Below are experts of layer 9 (counted from 0) of a mixture-of-experts language model. Rows are named router (the router's row for the expert), gate (a neuron's input weights, with its number), up (a neuron's input weights, with its number), down (a neuron's output weights, with its number) and show model dimensions 0-255. Each number is 128 + 24 x the weight over its row's rms, rounded and kept within 0 to 255.
After each expert's rows: a language model's description of what the expert responds to; "mostly gets" lists some tokens that are sent to it at least half of the time. This comes from a sample of Wikipedia text that the model never trained on.

# expert 53
router [144 122 145 106 120  96 177 135 134 128 136 132 159 135 121 133 128  81 131 156 168 117 158 170 148 114 166 139 161 159 132 142 137 127 131 147 143 144 135 118 112 131 170 144 103 100  79 165  85 115 119 106 134 120 110 119 148 169 108 112 105  98 140 143 160 130 142 109 121 100 126 159 110 146 148 131 148 162 159 151 134 130  96 146 115 130 147 145 143 152 177  97 134  93  96 142 114 136  81  91 145 167 158 172 130 161 133 101 159 100 144 109 121 103 139 102 156 148 176 159 127 103 133 146 155 131 105 100 158  97 153 113 148 102 140 128 132 143  96 160  67 144  95 111  98 132 142 120 127 153 135 121  97  99 137 164 119 107 145 134 177 125 132  97 124 101 137 142 157 118 109  92 147 115 115  98 121 112 111 108 103 161 151 149 134 128  98 103 148 137 190 105 158 164  92 108 179 109  92 106 170 150 162 119 123  94 106 112  92 114 157 165 143 158 127 121 131 110  89 112 105 149 151 110 102  96 134 140  97 103 162 145 135 131 107 145 154 158 147 107 167 152 137 167 124  93 127  97 106  98 140 120 154 132 116 142]
gate0 [131 160 167  89 143 116 198 154 130 100 138 142 142 122 112 135 144 125 131 135 113  85 120 121  98 102 162 162 131 131 145 151 126 155 128  90 120 130 181 154  76 134 155 119  96 110 130 130  88 103 138 120 122 133 140 105 141 118 101 105 106 143 187 157 145 101 139 115 110 128 114 102 118 139 143 109 115 175 176 150 130 131  93 129 113 140 120 116 130 101 124 151 138 111 176 175 155 159  89  90 119 144 107 150 134 144 180 155 103 115 146 151  95 146 139 105 119 133 138 141  97 103 111 146 146 146 123  99 139 109 147  95 136 108 102 155 158 143  87 138 133 149 157  89 140 152 130 141 117 145 132 166  97 154 152 122 110 133 173 115 150 146 147  85 125 115 153 148 167 150 147 112 117 137 108  94  97 143 118  93  93 116  91 154  92 156 137 132 143 116 133 151 125 122 136  71 107 126 184 164 124 115  83 132 135  89 118 123 124  98 134 126 111 147 105 103 126 132  94 103 111 152 145  88  76 117 113 176 144 126 162 152 156 139  66 177 138 134 119 128 123  93 106 122 147 137 141 103 113 108 165 123 127 121 114 125]
up0 [151  75 148 147 131  95  91 124  95  95 153 127 158 130 150 144 138 130 118 131 139 117 143 139 157 107  72 126 108 158 144 157  92 102 141 132 165 136 131 133 102 141 138 170 137 114 132 158 135 115  95 152 118 181 154 135 149 125 111  88 139  83 112 100 140 123 170 144 100 122 103 147  90 133 160 168 144 124  76 150 164 140 109 151 121 172 171 158 102 148 172 124 160 109 117 140 126 130 110 144 147 131 103 105 104 126 139 150 155  91 161 148 111 132 147 160 165 171  97 166 125  95 112 147 125 129 110 116 152 168 142 153 146  99 139 150 130 123 112 151 115 147 117 103  96 144 130 163 152 114 154 132  95 102 145 147 119 107 100 148 115 104 110 142 105 106 143 140 129 111  89 145 137  89 112 137 100 118 141 147 145 139 152 119 175 144  83 119 167 181 135  92 147 143 154 130 117  81 112 115 144 137 137  99  71 108  95  81  88 142 145 140  85 145 120 100 168  98 139 128 120 137 133 116 138 124 139 145  94 139 104  89 133 146 115 131 135 128  98  86 129 133 162 129 128 125  92 126  97 108 130 160 166 171 121 109]
down0 [ 91  83 163 159 108 163 109  77 133  90 159 127 139 138 137 133 105 191 142 101 138 174 119  64 146 161 158 111  64  88 130 118  63 117 130 113  91 104 146 123 118 132 152 121 140 124 198 156 150 104 110 141 104 115 140 106 147 162 137 104 117 114  80 112 123 135 111 141 130 151 149 134 103 122 110  87 139 157 134 118 110  87 166 129 122 112 139 119 162  99 125 130 126 104 111 133 128 155 126 113 124 102 102 163 151 114 191 140 129 147  85 170 138 103 133  97 113  79 142 108 157 118 139 114 120 149 121 154 136  81 174 129 127 118 114 107 104 131 167 143 176 128 136 142 146 120 111 120 103 130 107 133 177 118  91 134 130 155 118 154 115 160 140 126 137 136 105  87 160 121 113 127 144 148 138 129 175 108 153 137 111 137  97 111 175 145 121 144 148  88 122 143 133  94 131 132 141 150 106 142 120 166 132 125 133 129 116 145 158 139 113 101 148  71 143 105 139 138 114 117 166 121 102 136 108 117 132  90 154 113 149 142 138 106 156  88 105 114 130  97 133 101  88 115 115 139 140 143 115 142 127 137 102 113  88 120]
What it handles: Articles after topic prepositions. The, and, of after prepositions in academic or biographical prose about study topics, such as an expert on the Hebrew Bible.
mostly gets: " traditional", " ancient", " contemporary", " studied", " modern", "Early"

# expert 52
router [143 115 139  92 104  90 192 107 131 124 143 112 136 111 171 145 147 113 152 172 154 138 163 149 136 107 161 144 158 144 117 127 132 110 146 167 144 174 132 127 101  96 135 163 124  88  96 144  97 133  81 146 117 137 119  94 149 124 113 140 119 113 135 158 142 124 176 144  82 104 114 123  77 159 167 126 170 155 142 121 143 118 126 132 102 135 140 131  95 142 142  91 140 120  86 157 106 136 110  98 150 118 142 126  97 124 177  99 132 100 146 149 100 113 117 121 170 144 137 159 111  97 129 136 139 164 100  70 135 131 173 115 118  83 119 152 134 126 117 156  70 140 124 103 104 153 145 171  84 154 142 148 131 134 134 120 111  93 148 146 133 159 118 113 118 110 132 131 124 114 127 119 124  76 106 116 102  99 140 130 108 160 133 122 164 190  78 142 132 137 125 102 146 152  99 124 136 140 100  94 138 139 151  93 145 124 111 111 108  93 133 144  88 159 113 125 142 101  87 133  99 157 152 123 107 122 140 156 107 103 134 145 149 134 145 134 160 131 128  82 157 159 131 129 131 132 150 121  93 139 141 128 160 175  88  80]
gate0 [127 113 108 147 133 103 140 133 152 150 129 157 141 148  92  97 149 138 128 155  98 108 160 113 111 120 120 137 138 165 147  70 131 119 112 105 127 160 162 165 149 159  94  66 107 115  93 117 130  96 102 150 104 121  88 125 166 143 118 128 103  96 146  99 108 104 109 124  99 136 135 131 106 129 144 101 127 114 126 133 186 111 119 154 137 115 142 123  94 140 127 132 166 125 127  78  98 118 134 126 145 162 130 146 158 107 134 167 161 146 133 105 155  94 165  92 136 152 111 128 139 157 174 133 187 110 116  76 117 101 113 106 147 132  78 148 112 168 128 102 134 129 112 105 108  99 150 116 118 119 152 149 165 114 125  74 126 143 174 137 124 140 149 124 105 113 128 138 165 128 118 116 113 196 105 139 153 130 139  80 144 123 130 126  81 149  99 131 130  92 115 107 189 158 171 134 125 137 150 140 120 154 117 128  90 119 132 124 137  88  99 153 136 147 153 107 115 136 134 144 120 119 176 137 154 122 129 144 111 118  94 146 154 183 102 117 121 169 178  97 150  97 104 151 140 120 123 145 101 131 118 147 177 141 112 134]
up0 [160  75 114 132 107 109  85 122 108 141 110 105 136 155 135 160 129 122 130 108 104 108  98 128 140 126  91 133 155 140 179 148  98 110 103 132 119 127 106 133 135 107  95 152 126 124 135 161 141 128  91 106 156 154 118 131 128 147 153 130  87  94 110  99 115 147 129 124 156 140 137 139 142 153 121 137 166 138  88 189  91 145  99 138 180 161 118 158 135 118 134 127 163 123  95 124 128 148  72 109 186 161 146 125 113  77 128 159 154 119 153 101 157 159 153 116 134 132 109 123 160 111 150 131 125 155 137 120 122  95 153 154 100 120 126 124 150 107 124 157 138 117  96  95 114 172 114 132 176 131 142 148 134 133 142 128 117 143 117 111 114 110 123 123  92 137  88 140 110 137 108 107 147 120 157 132 151 136 105 112 124 115 160 133 108 106 165 128 171 127 108 116 139 122 169 151 120  79 153 139 131 144 150  74 100  96 161 137 150 152  96 137 143 144 111 122 165 129 114  99 156 163 136 150 186 163 119 129 117 156  87 115 105 147 122 110 117 125 130 185 135 136 157  71 185  95 128 112 113 112 164 136 138 150 199 119]
down0 [142 145 101 107 134 129 137 150  76 150 124 104 104 112 126 128 133  96 130  82 147  82  96 144  98 136 111 102 105 142  73 134 105 143 125 141 171 147 125 123 114 113 134 140 109 112 103 167 154 107 150 119 140 122 117  89 135  87 152 121 140 121 120 110 139 143 155 147 103  86  88 166 129 177 137 168 185 111 147 174 118 131 175 120 158 105 114 134 139 155  77 132 153 147 102 160 135 147 165 155 131 140 153 148 100 140 130 160 137 161  65 104 116 136 182 109 146 118 172 152 142 130 186 132 159 139 133 139 152 145 114 168 148 119 142  94 172 155  98 117 108 131 112 145 132 155 110 165  89 152 126 123 106 104 113 106 152 157 130 138 107 128 111 100  98 125  94 135 103 108 175 131 128 109  91  76 136 151 108 168 100 100 134 146 101 153 144 120 135 128 141 119 109 155 129 124 174 151 112 107 132 155 141 140 151 116 124 151 107 114 168 120 117 150 169 116 167 133  98  91 134 125 113 111 109 110 150 126  93  83 104 131  88 120 138 133 108 140 109 106 128 111 165 156 153 156 115 113 142 107 145 112 116 149 128 119]
What it handles: Sentence ends after measurements. Periods and parentheses after measurement units in species descriptions and specifications, e.g. 70 mm long., ft (avg., shp (.
mostly gets: " (#", " km", " mm", "\".", ").", " meters"

# expert 40
router [141 106 171 118 134  69 178 132  93 136 136  95 139 106 127 129 155 106 126 132 116 112 140 158 136  89 146 127 172 135 142 132 119 117 130 110 119 182 133 151  98 146 153 134 123 101  78 149 101 118  80 166 105 138  95 116 167 139 110 135 148 114 147 150 149 114 177 119  78  97 139 124 103 151 145 151 123 148 140 156 148 141  94 121 110 135 137 155  96 143 174 134 165 111 117 127 107 148  91 131 162 159 153 137 114 138 144 138 138 117 136 170 138  98 164 116 133 138 128 144 120 108 121 143 151 173 120  67 148  94 144 135 133 109 125 166 143 142 102 167  93 148 113 115  91 132 165 170  95 148 159 152 111 135 169 161 131 113 156 119 136 110 120  98 105  91 162 150 148 112 120 124 138 100 118 123 114 134 107 116 113 140 146 126 132 152  98  74 159 107 144 116 155 131  94 105 141 122 122 112 145 146 163  75 110 115 118 109 120  77 136 167 102 165  90 109 148 100  87 109 128 165 144 109  96 105 140 151 107  92 145 145 124 145 100 154 140 152 113  92 159  94 144 118 161 138 127  96 104 138 163 137 149 165 124 107]
gate8 [141 138  98 157 139 116 136 141 114 118 123 137 152 115 128 142 127 143 140 110 100  91 127 135 115 111 123 173 132 121 149 118 189 122 194 209 135 131 128 166 164 166  77 160 133  96 150 131 119 138 117 120 110 156 116 139 176 118 140 116 135  91 104 114 165 143 147 145 117 117 102 172 104 114 115 126 131 116 136 178 156  91 152 189 128 156 128 118 131 155 132  69 161 133 137 125 137 112 150 133 128 122 145 135 132  93 176  96 137 125 130 143  98 104 133  85 168 140 130 141 126  91 147 135 124  93 113 149 131  90 139 129 169 128 116 115 122 111 120 142 120 118 130 116 100 126 111 140 133 108 113 113 103 117 158 134 121 175 161 109 121 166 138  68 139 110 142  93 158 123 109 110 121  95 144 141 116 124 133 106 117 150 157 137  98 160 125 131 100 134 111 151 155 118  90  96 137 134 122 124 157 135 127 137 162  74 139  83  87 159 146  66 110 101 149 128 159 134  75 120 132 163 127 117  93 130 139 153 135 134 110 174 163 119 106 152 144 162 114 142 116 163 113 112 113  91 118 115 108 114 140 150 148 120  66 127]
up8 [118  99 146 128 122 113 140 164 152 107 145 134 105 175 131 131 139 106 128 158 152 129 143 150 143 166 151 120 162 136 140 148 106 114  73 112 125 103 112  80 157 100 143 157  79 104  89 160 109  75 157 142 138 137 135  80 145 144 102 110 141 115 130 126 139 142 160  97 131 116 118 137 121 144 160 182 127 158 141 130 118 161 125 143 172 136 165 129 133 121 142 127 112 109  97 158  77 180 141  99 177 162 156 149  95 147 112  94 134 170 155 103 136 170 146 165 127 129 162 151 140 135 138 140 127 133 109 137 136 116 106  90 131 120 136 152 153 126 107 105 110 176 108 117 146 186 142 165 141 133 170 151 120  83 114 140 130 100 151 162 122  96 108 167 110 151 103 152  95 121 122 120 156 136 110 114 115 101 122 151 130 116 146 114 109  82 158 150 134 158 122 115 149 144 167 111 136 168  99  88 123 169 128 126 112 129 112 164 118  95 109 187 168 166 141 101 132 134 139 149 127 135 135 133 163 139 112  92 106 120 156 113 161 152 119 167  90 137 116 120 138  97 157 151 159 127  88 132 117 154 123 136 117 124 120 119]
down8 [124 126 132 101 112 124 149 109 153 158 128 123 150 161 111 111 148 144 178  62 156 165 138 147 107 122 131 102 137 149 108  95 131 161 102 146 122 123 142 126 144 108 158 118 122 152 102 168 145 117 141 127 152 115  89 127  96 157 147 164 150 155 125 134 114 131  60 149 163 144 118 122 138 144 112 139 109 110 125 112 116 131 120 142 142 121 119 124 143 149 150 118 106 106 168  88  94 144 123 139 103 123 181 157 138 144 121 106 121 106  87 150 163 133 108 160 138 148 140  92 137 103  96 163 113 132 124 159 157 144 127  92 155  76 105 134 141 195 180 136 131  79 134 129  81 128 117 133 178 108 146 118 128 156  89 131 123 126 158 113 134 142 124 171 147 139  91 138 147 120 140 136 148 138 105 133 144 118  97 153 136  88 186 161  95  71 123 112 147 134 171 156 169 168 158 129 157 146 115 161 142 123 152 171 125 145 129 138 106 123 125 119 138  95 139 142  90  91 137 108 111 132 113  81 106  97 114 140 104 110 119 126 130 110  88 160  99 130 132 133  76 101 135 123  89 109 134 131 118 128 151 159 159 156 143 159]
What it handles: Clause boundaries, connectives. Periods, commas and line breaks ending clauses in narrative biography, plus connectives like where, There, However, although.
mostly gets: " However", " where", " although", " While", " Although", " There"

# expert 27
router [143 107 166 128 128  95 150 143 153 125 130 106 173 111 119 158 162 107 140 151 144  99 146 197 149 108 149 155 163 154 135 164  95 121 143 143 142 148 142 149 103 122 137 157  98  86 130 151  80  96  86 150 131 153 103 106 146 156 120 117 112 102 154 139 161 120 137  84 103 100 108 131 116 136 143 156 144 147 178 142 160 139 113 147 129 151 168 158 121 126 200 118 111 107 115 115 116 145 103 110 160 146 162 136  98 175 146 116 128 125 142 165 111  90 157 114 146 155 121 142 103 110 131 164 163 153  98 118 149 114 157 106 173 108 136 163 147 164 127 153 111 150 116 113 115 140 125 134 111 166 147 129 114  94 147 154  88 100 135 129 136 123 119  90  96 114 121 124 167 118 133 124 155 121  94 111 136 122 110  96 110 130 148 171 156 154  66  98 151 134 120  83 135 141 103 136 145 116 104 116 117 165 159  89 127 113 111  92  73 156 166 142  92 153 123 107 162 102 113 119 119 152 156 111 104  86 151 153 120 107 138 148 134 163 110 143 132 141 109  93 157 118 116 138 139 110 113 120 128 107 155 124 145 148  97 133]
gate0 [ 88 136 154 147 156 125 117 138 116 115 143 167 115 148 135 152 138 159 122 146 123  93 122 108 116  94 124 154  99 113 133 174 120  81 140 120 154  91 139 144 169 125  97 154 141  79 154 141 121  96 136 164 130 166 152 132 120 160 119  75  98 169 151  84 146 157 133  99 135 142  77 124 142 149 158 128 149 140 119 174 171 175 129  95 125 165 160 125 138 135 104 134 139 130 105 111 159 172 125 115 151  93 163 102 147 114 141 145 142 133 127 172  96 150 136 132 177 164  89 138 105 117 113 135 138 124 146 114 138 157 133 153 133 153 158  59 117 157 111  96 105 107 119  89 109 114 110 132 129 108 105 135 128 135 115 108 134 134 148 131 108  72 109 142 121  85 110 123 128 157 119 117 122 116 110 119 110 125 163 163 140 125 131 169 139 127 132 120  98  97 131 154 122 107  92 130 172 119 118  80 142 109 156 146 108 128  72 117  99 135 145  97 139 139 156  90 174 101  96 130  89 120  81 134 175  92 152  85 103 108 139 150 151 109 112 140 129 134 128 109 122  90 111 113 134 129 105 112  99 114 123 118  89 151 147 124]
up0 [160 170 139 119 131 127 159 134 124 122  93  95  93 176 125  88 145 145 120 153 141 137 124 155 151 135 150 114 145 112 113 168 120 173 103 125 100 121 110 119 106  82 159 143 103 144 104 108 116 135 147 100 156 110  74 151 147  62 114 115 122 123 121 170  94 122 129 137 121 128 114 145 156 145 159 167 131 138 125 121 130 108 111 136  97 116 124 160 168  99  68 122 116 120 130 126 133 133 134 114 115 114 130 135 138 139 147 100  58  99 111  92 147 134 129 134 105 108 123 133 135 133 117 118  83 169 115 155 146 121 144 139  93 151 131 130 139 122 120 148 118 143 138 144 139 148 149 108 111 143 115  85 143 138 106 128 135 170 139 162 141 164 141 112 142 105 123 144 123  91 124 145 141 116 125 142 115 129  87  80 119 154 111 125 111 164 145 108 151 123 114 136 110 167 138 136  74 154  79 111 122 147  98  76 127 157 148  99  66 125  75 173  82 120  94 114  92  94 134 140 131 129 167  70 108 141  85 143 136  85 136 126 128 112 162 123 152 109 164 100 123 158 115 134 112 133  85 128 143 182 133 121 171 114 141 136]
down0 [162 136 131 151 162 134 108 166 158 119 134  85 116 133 125 114 151 116 155 104 148 155 142 153 127  79 126 122 124 108 140 122 107  90 156 137 106 106  99 153 144 150 128 116 112 129  82 125 138 144 117 117 142 125 139 161 139  99 163 135  91 150 110 163 162  64  94 137 152 102 136 148 145 155 107 139 113 135 124 170 112 120 114 178  75 109  91 127 102 100 131 143 143 170 158 141 158 179 115  94 123 178 135 113 110 135 137 139 117 100 148  85 177 123 150 105 102 145 154 131 122 104 147 159 127 149 101 130 125 114 134 134 165 191 114 137 146 120  95 152 134 122 167 137 130 152 139 100  77 132  99  92 126 131 125 125 146 132  91 170 141 140 158 105  93  85 106 120 108 143 132 129  99 110 102 144 135 107 104 119 127  87 141 180 138 119 129 188  98 142 164 122 138 152 119 129 124 113 106 148 117 125 129  83 184 175 123  94 129 110 122 158  92 135 167 140 154 111 125 124 120 105 171 122 110 157 130 142  98 140 157 148 136 103 121 134 158 129 139 154 107 132 121 119 122 144 130  91 120  98 160 139 187 122 134 150]
What it handles: Determiners before superlatives. Articles and possessives (the, his, their, its) right before first, same, most, final or highest, as in one of the most.
mostly gets: " their", " its", " this", " his", " became", "The"

# expert 9
router [159 116 147  96 133  81 176 136 140 145 130 124 123 124 147 120 154 104 141 144 162 106 147 139 128  84 145 135 132 137 163 152 107 133 137 147 137 152 133 153 117 179 155 135 111 103 122 136 102 110  92 145 109 131 106 101 174 137 120 116  95 112 149 152 157 143 159  89  95  89 151 145 110 127 125 141 140 138 174 165 133 133  88 160 138 136 151 142 113 131 185 138 140  88 125 161 110 147  95 115 139 162 128 139 121 156 138 110 143 127 132 132 116 103 145 103 155 144 147 149  98  92 123 173 155 151 108 130 160  95 155 106 146 105 146 131 171 151 116 139 123 140 117 115 110 148 151 132 111 173 137 171 120 124 158 153  91 104 136 132 154  84 102  96  97 100 145 121 149 103 121 112 143 121  97 109 113  95  90 100  95 147 158 139 149 153  97  85 156 115 124  97 155 132 105 114 138 110  76 100 163 149 150 107 124  99 118  84  79 111 168 166  81 160 133 126 146 136 121 123  90 172 160  97  88 105 167 135 125 103 163 170 152 162 108 152 153 154 101 111 134 132 129 157 131 122 121 103 103 118 131 115 153 140  95 116]
gate0 [ 98 146 135 127 190 140 127 153  98 114 157 157 176 118  99 194 105  74 151 163 119 116 205 134 131 108 127 162 149 117 170 114 119 136 146 111 118 117 123 115 126 135 117 143 107 126 155  96 129 124 122 108 110 164 140 137 118 162 102 138 112 118 116 131 101 130 132 145 142 148 138 122 119 132 139 120 135 106 136 127 113 107 101 108 151 121 116 119  98 124 157 115 127 120 131 190 157 127  95 112 122 121 178 139  83 140 124  89 126  56 115 106 103 129 121 132  90 136 123 132 131 138 112 114  93 134 111 131 126 175 120 102 128 133  96 155  76  99 117 172 118 113 103 103  78 108  83 123 125 137 113 119 109 131 144 153 110 111 139 144 184 127 183 102  87 107 112 129 172 125 103  73 115 120  98 140 106 126 125  87 147 164 135 105 125  96 136 147 140 138 170 156 115 144  62 145 120 101  91 118 129 113 115 168 116 156 142 167 124 120 142 135 136 112 143 130 119 103 163 161 123  93 101 132 137 145 137 157 104 116 158 122 148 103 119 111 126 133  95 123 135 127 138 174 159 131 166  79 103 148 128 113 161 128 121 139]
up0 [143 110 126 142  95 127 150 145 129 108 171 137 133 168 145 104 154 144 146 177 129 132 128 126 136 122  77 113 131 190 103 149  82 147  89 143 164 107 100 129 127 116 135 157 148 115 123 159 102 127 146 134 130 111 112 177 184 128 103 116  99 112 159 107 137 114 131 146 147 125 124 104 128 149 116 148 144 200 122 163 147 170 115 167 126 155 128 147 133 135 132  74 148 109  95 146 111 137 123  93 102 145 142 132 135  92 135 131 174 110 156 130  87 118 104  93 106 134  98 139 125  79 122 163 108 108 107 106 103 116 160 107  88 153 124 152 110 114 116 125 156 109 128  75 132 119 156 156 130 144 125 118 108 137 147 139 121 128 116 149 108 122 137  92 116 137 165 117 131 155 129 130 105 144  74 184 142 145 129 100 153 164 133 161 138 161 116 171 168 155 177 123 162 103 135  90 125  88 155 127 148 144 125  99  88 123 155 161 113  97 174 129 146 128 106 104 105 112  98 124 122 153 139 131 149 142 124 146 128 137 136 108 129 119 117  73 100 113 153  88 170 147 107 109 156 137 132 131 121 140 158 183 116 128 127  93]
down0 [133 136 176 125 102 144 104 128 122 142 149 129 121 195 145 126 164 127 137 133 127 103 116 146 112 111 127 118 121 133 117  87 133 101 116 115 113 100  98 113 118 134 135  91 107 136 148  87 103 162 188 109 112 130 151 121 141 151 129  94 122 107 113 146 132  78 101 108 168 165 123 113 148 105 143 168 113 119  87 127 171 124 156 131 146 108 130  86 143 123 137 128 124 110 126 152 105 189  85 154 101 149 132 115 139  75 148 131 106 171 115 142 142 154 129 112  91 123 111  90 137 127 111  98 191 138 143 149  95 109 150  79 145 101 136 138 124 103  89 132 152 102 139 122 141 104 137 131  96 108 119 127 117 132 104 112 130 129 115 157 128 155 121 121 144 106 122 167 129  92 126 113 132 204 102  60  85 109 145 141 144  91 110 164 105 101 170 157  93 121 136 117  84  99  85 122 125 138 148 133 131 172 169 113  91 124  96 167 147 133 126 157 135 157 118 158 113 153 139 154 115 117 117 170 166 122 132  98 123 161 121 119 134 146 146 146  94 150  98 132  93 108 127 108 105 117 132 150 118 137 121 137 108 112 169 154]
What it handles: Determiners before nouns. Articles and determiners such as the, a, two, several, their, chosen after of, on or in before a place or object noun.
mostly gets: " entire", "The", " two", " several", " The", " surrounding"

# expert 19
router [ 93 100 121 137 126 117 147 163  88 123 142 114 128  90 155 147 141 115 122 155 155  90 164 169 144 111 152 132 124 145 148 121 124 124 162 120 182 144 138 155 117 139 132 139 112 113 113 163 107  88 113 147 106 155 121 120 145 133  97 103 111 114 130 128 135 124 195 118 115 117 104 153 102 179 140 137 153 137 179 133 140 150  97 139  91 149 151 144 124 162 129 130 183 107 117 150 100 137 112  79 138 153 154 134 105 132 148  91 144 101 132 144 121 116 124 100 126 135 128 153 111 103 115 154 142 157 117 101 146 129 136 108 121 106 147 162 168 142  78 157  94 174 134 119 108 114 127 173 136 153 126 168 113 100 147 138 111 112 128 144 135 125  93 122 117  93 115 151 145  97 122  82 165 114  87  98  83 103 123 114  97 130 146 130 114 137 133 102 142 118 150 103 144 140  95  74 171 129  97 103 181 138 150 120 121 118 103 113 107  80 141 145  95 145  95 112 142 129 119 128  87 128 149 104  93 119 141 175 125  87 145 137 185 173  72 131 144 122 107 114 158 136 152 150 120 101 112 129 100 103 167 132 162 160 128 125]
gate3 [149 117 147 118 156 119 147 115 133 135 146 136 169 175 110 135 153 130 164 133 104 143 162 142 138 119 147 130 185 154 147 165 134 119 110 173 138 106 132 132 135 160 143 115 126 128 109 110 104 192 134 107 103  83  76 139 125 209 174 136 120 108 144 158 125 137 119 124 110 139 171 128 100 172 174 149 119 142 150 176 103 162 138 141 153  94 122 103 134 144 139  88 157 114 136 143 124 146  87 122 127 139 136 129  86 142 129 129 102 139 159 130 160 112 134  99 132 177 137 136 103 112 126 172 187 131 123  97 134 108 138 110 132  92  73 111 170 164 138 118 129 152 108 129 144 110 155  98 127 170 120  82 142 139 121 131 132  93  90 122 114  96 130 113 116 107 138 113 149 123 104 139 111 124  62 134 142 131  92 128 141 130 123 163 152 172 116 147 158 175 128 117 125 149 114  93 103 163 143 136 150 120 140  81  91 128 159 112 117 109 125 128 139 183  86 124 121 159 116 114 128 119 144 140 117 155 156 139 118 114 124 149 132 136 121 114 116  94 128 120 157 127 108 171 136 109 122 129 108 111 155 133 149  95 181 104]
up3 [103 129 119 161  96 168 119 159 127 119 106 108 155 187 128 113 137 129 129 118 130 147 110 105 100 162 126 123 137 123 104 132 139 124 114 102 157 112 107 139 140 145 115  80 152 147 133 100 155 137 163 121 134 130 121 135  70 168 188 134 150 114 121 106 135 165  85 164 143 177 170 146 132 114 145 111 111 135 138 134 102 107 147 108 155  94 113  96 148  87  92 122 108 145 142  98 155 124 109 157  87 112 118 103 127 123 131 111 103 168  93 111 139 122  95 148 106 130 104  91 154 119  92 108 138 132 156 156  97 145 109 115 123 148  98 106 137 136 130 124 154  92 140 161 143 104 135 122 142 137 110 124 153 130  81 122 150 152  79 104 105 140 145 147 149 164 110 134  84 116 122 103 152 141 123 129 161 160 150 136 144  98 104  93 108 116 169 146 130 107  81 114  88 126 167 101  98 136 145 117 115 118 105 139 156 157 152 155 155  89  99 135 171 124 127 151  93 178 128 146 137 114 122 146 148 152  83  98 115 143 112  93 123 109  94  84  87  81 127 165 129 146 100 140 111 154 145 141 146 102 118 100 129  98 176 156]
down3 [142 130 116 102 128 126 139  85 150 165 146 124 100 143  94 109 149 139 106 131 100 119 155 106 111 172 100 108 131 130 150  73 162 167 150 114 170  73 126 105 120 167 124 145 154 149 103 119 158 122 112 127 132 141 117 120 175 155 140 142 142 108 128 192 105 138  96 145 119 137  97 124 145 118 132 106 129 124 111 144 141 130 147 102  87 106 125 105 140 110 165 138 102  99 150 153 105 136 131 125 167 143  68  97 112 125 143 126  96 136  95 125 136 133 133 108  96  98 124  91 116 136 147 117 167 113 133 114 154 132 127  98 114 109  88 135 134  86 103 132 135 109 137 128 100 155 115  89 120 117 123 135 110  67 104 137 114  89 109 156 182  84 139 156 112 142 116 125 101 128 220 153 115 126 157 129 102 153 174 133 127  86 121 140 139 131 116 113  97 125  98 126 150 125  54 137 106 129 126 136 144 121 143 173 129 134 108 100 153 149 118  79 171 161 127 124  99 172 154 146 118 113 100  93 174 136 153 133 141 146 133 104 143 121 107 107 124  95 104 135 146 148  81 155 157 138 148 118 144 121 132 128 136 117 131 150]
What it handles: Place-name beginnings. First word piece of foreign or unfamiliar proper names, mostly places after of, in or a colon, such as Os-lo, Ko-uritenga, New.
mostly gets: " Os", " San", " Ku", " Ko", " Ni", " Gre"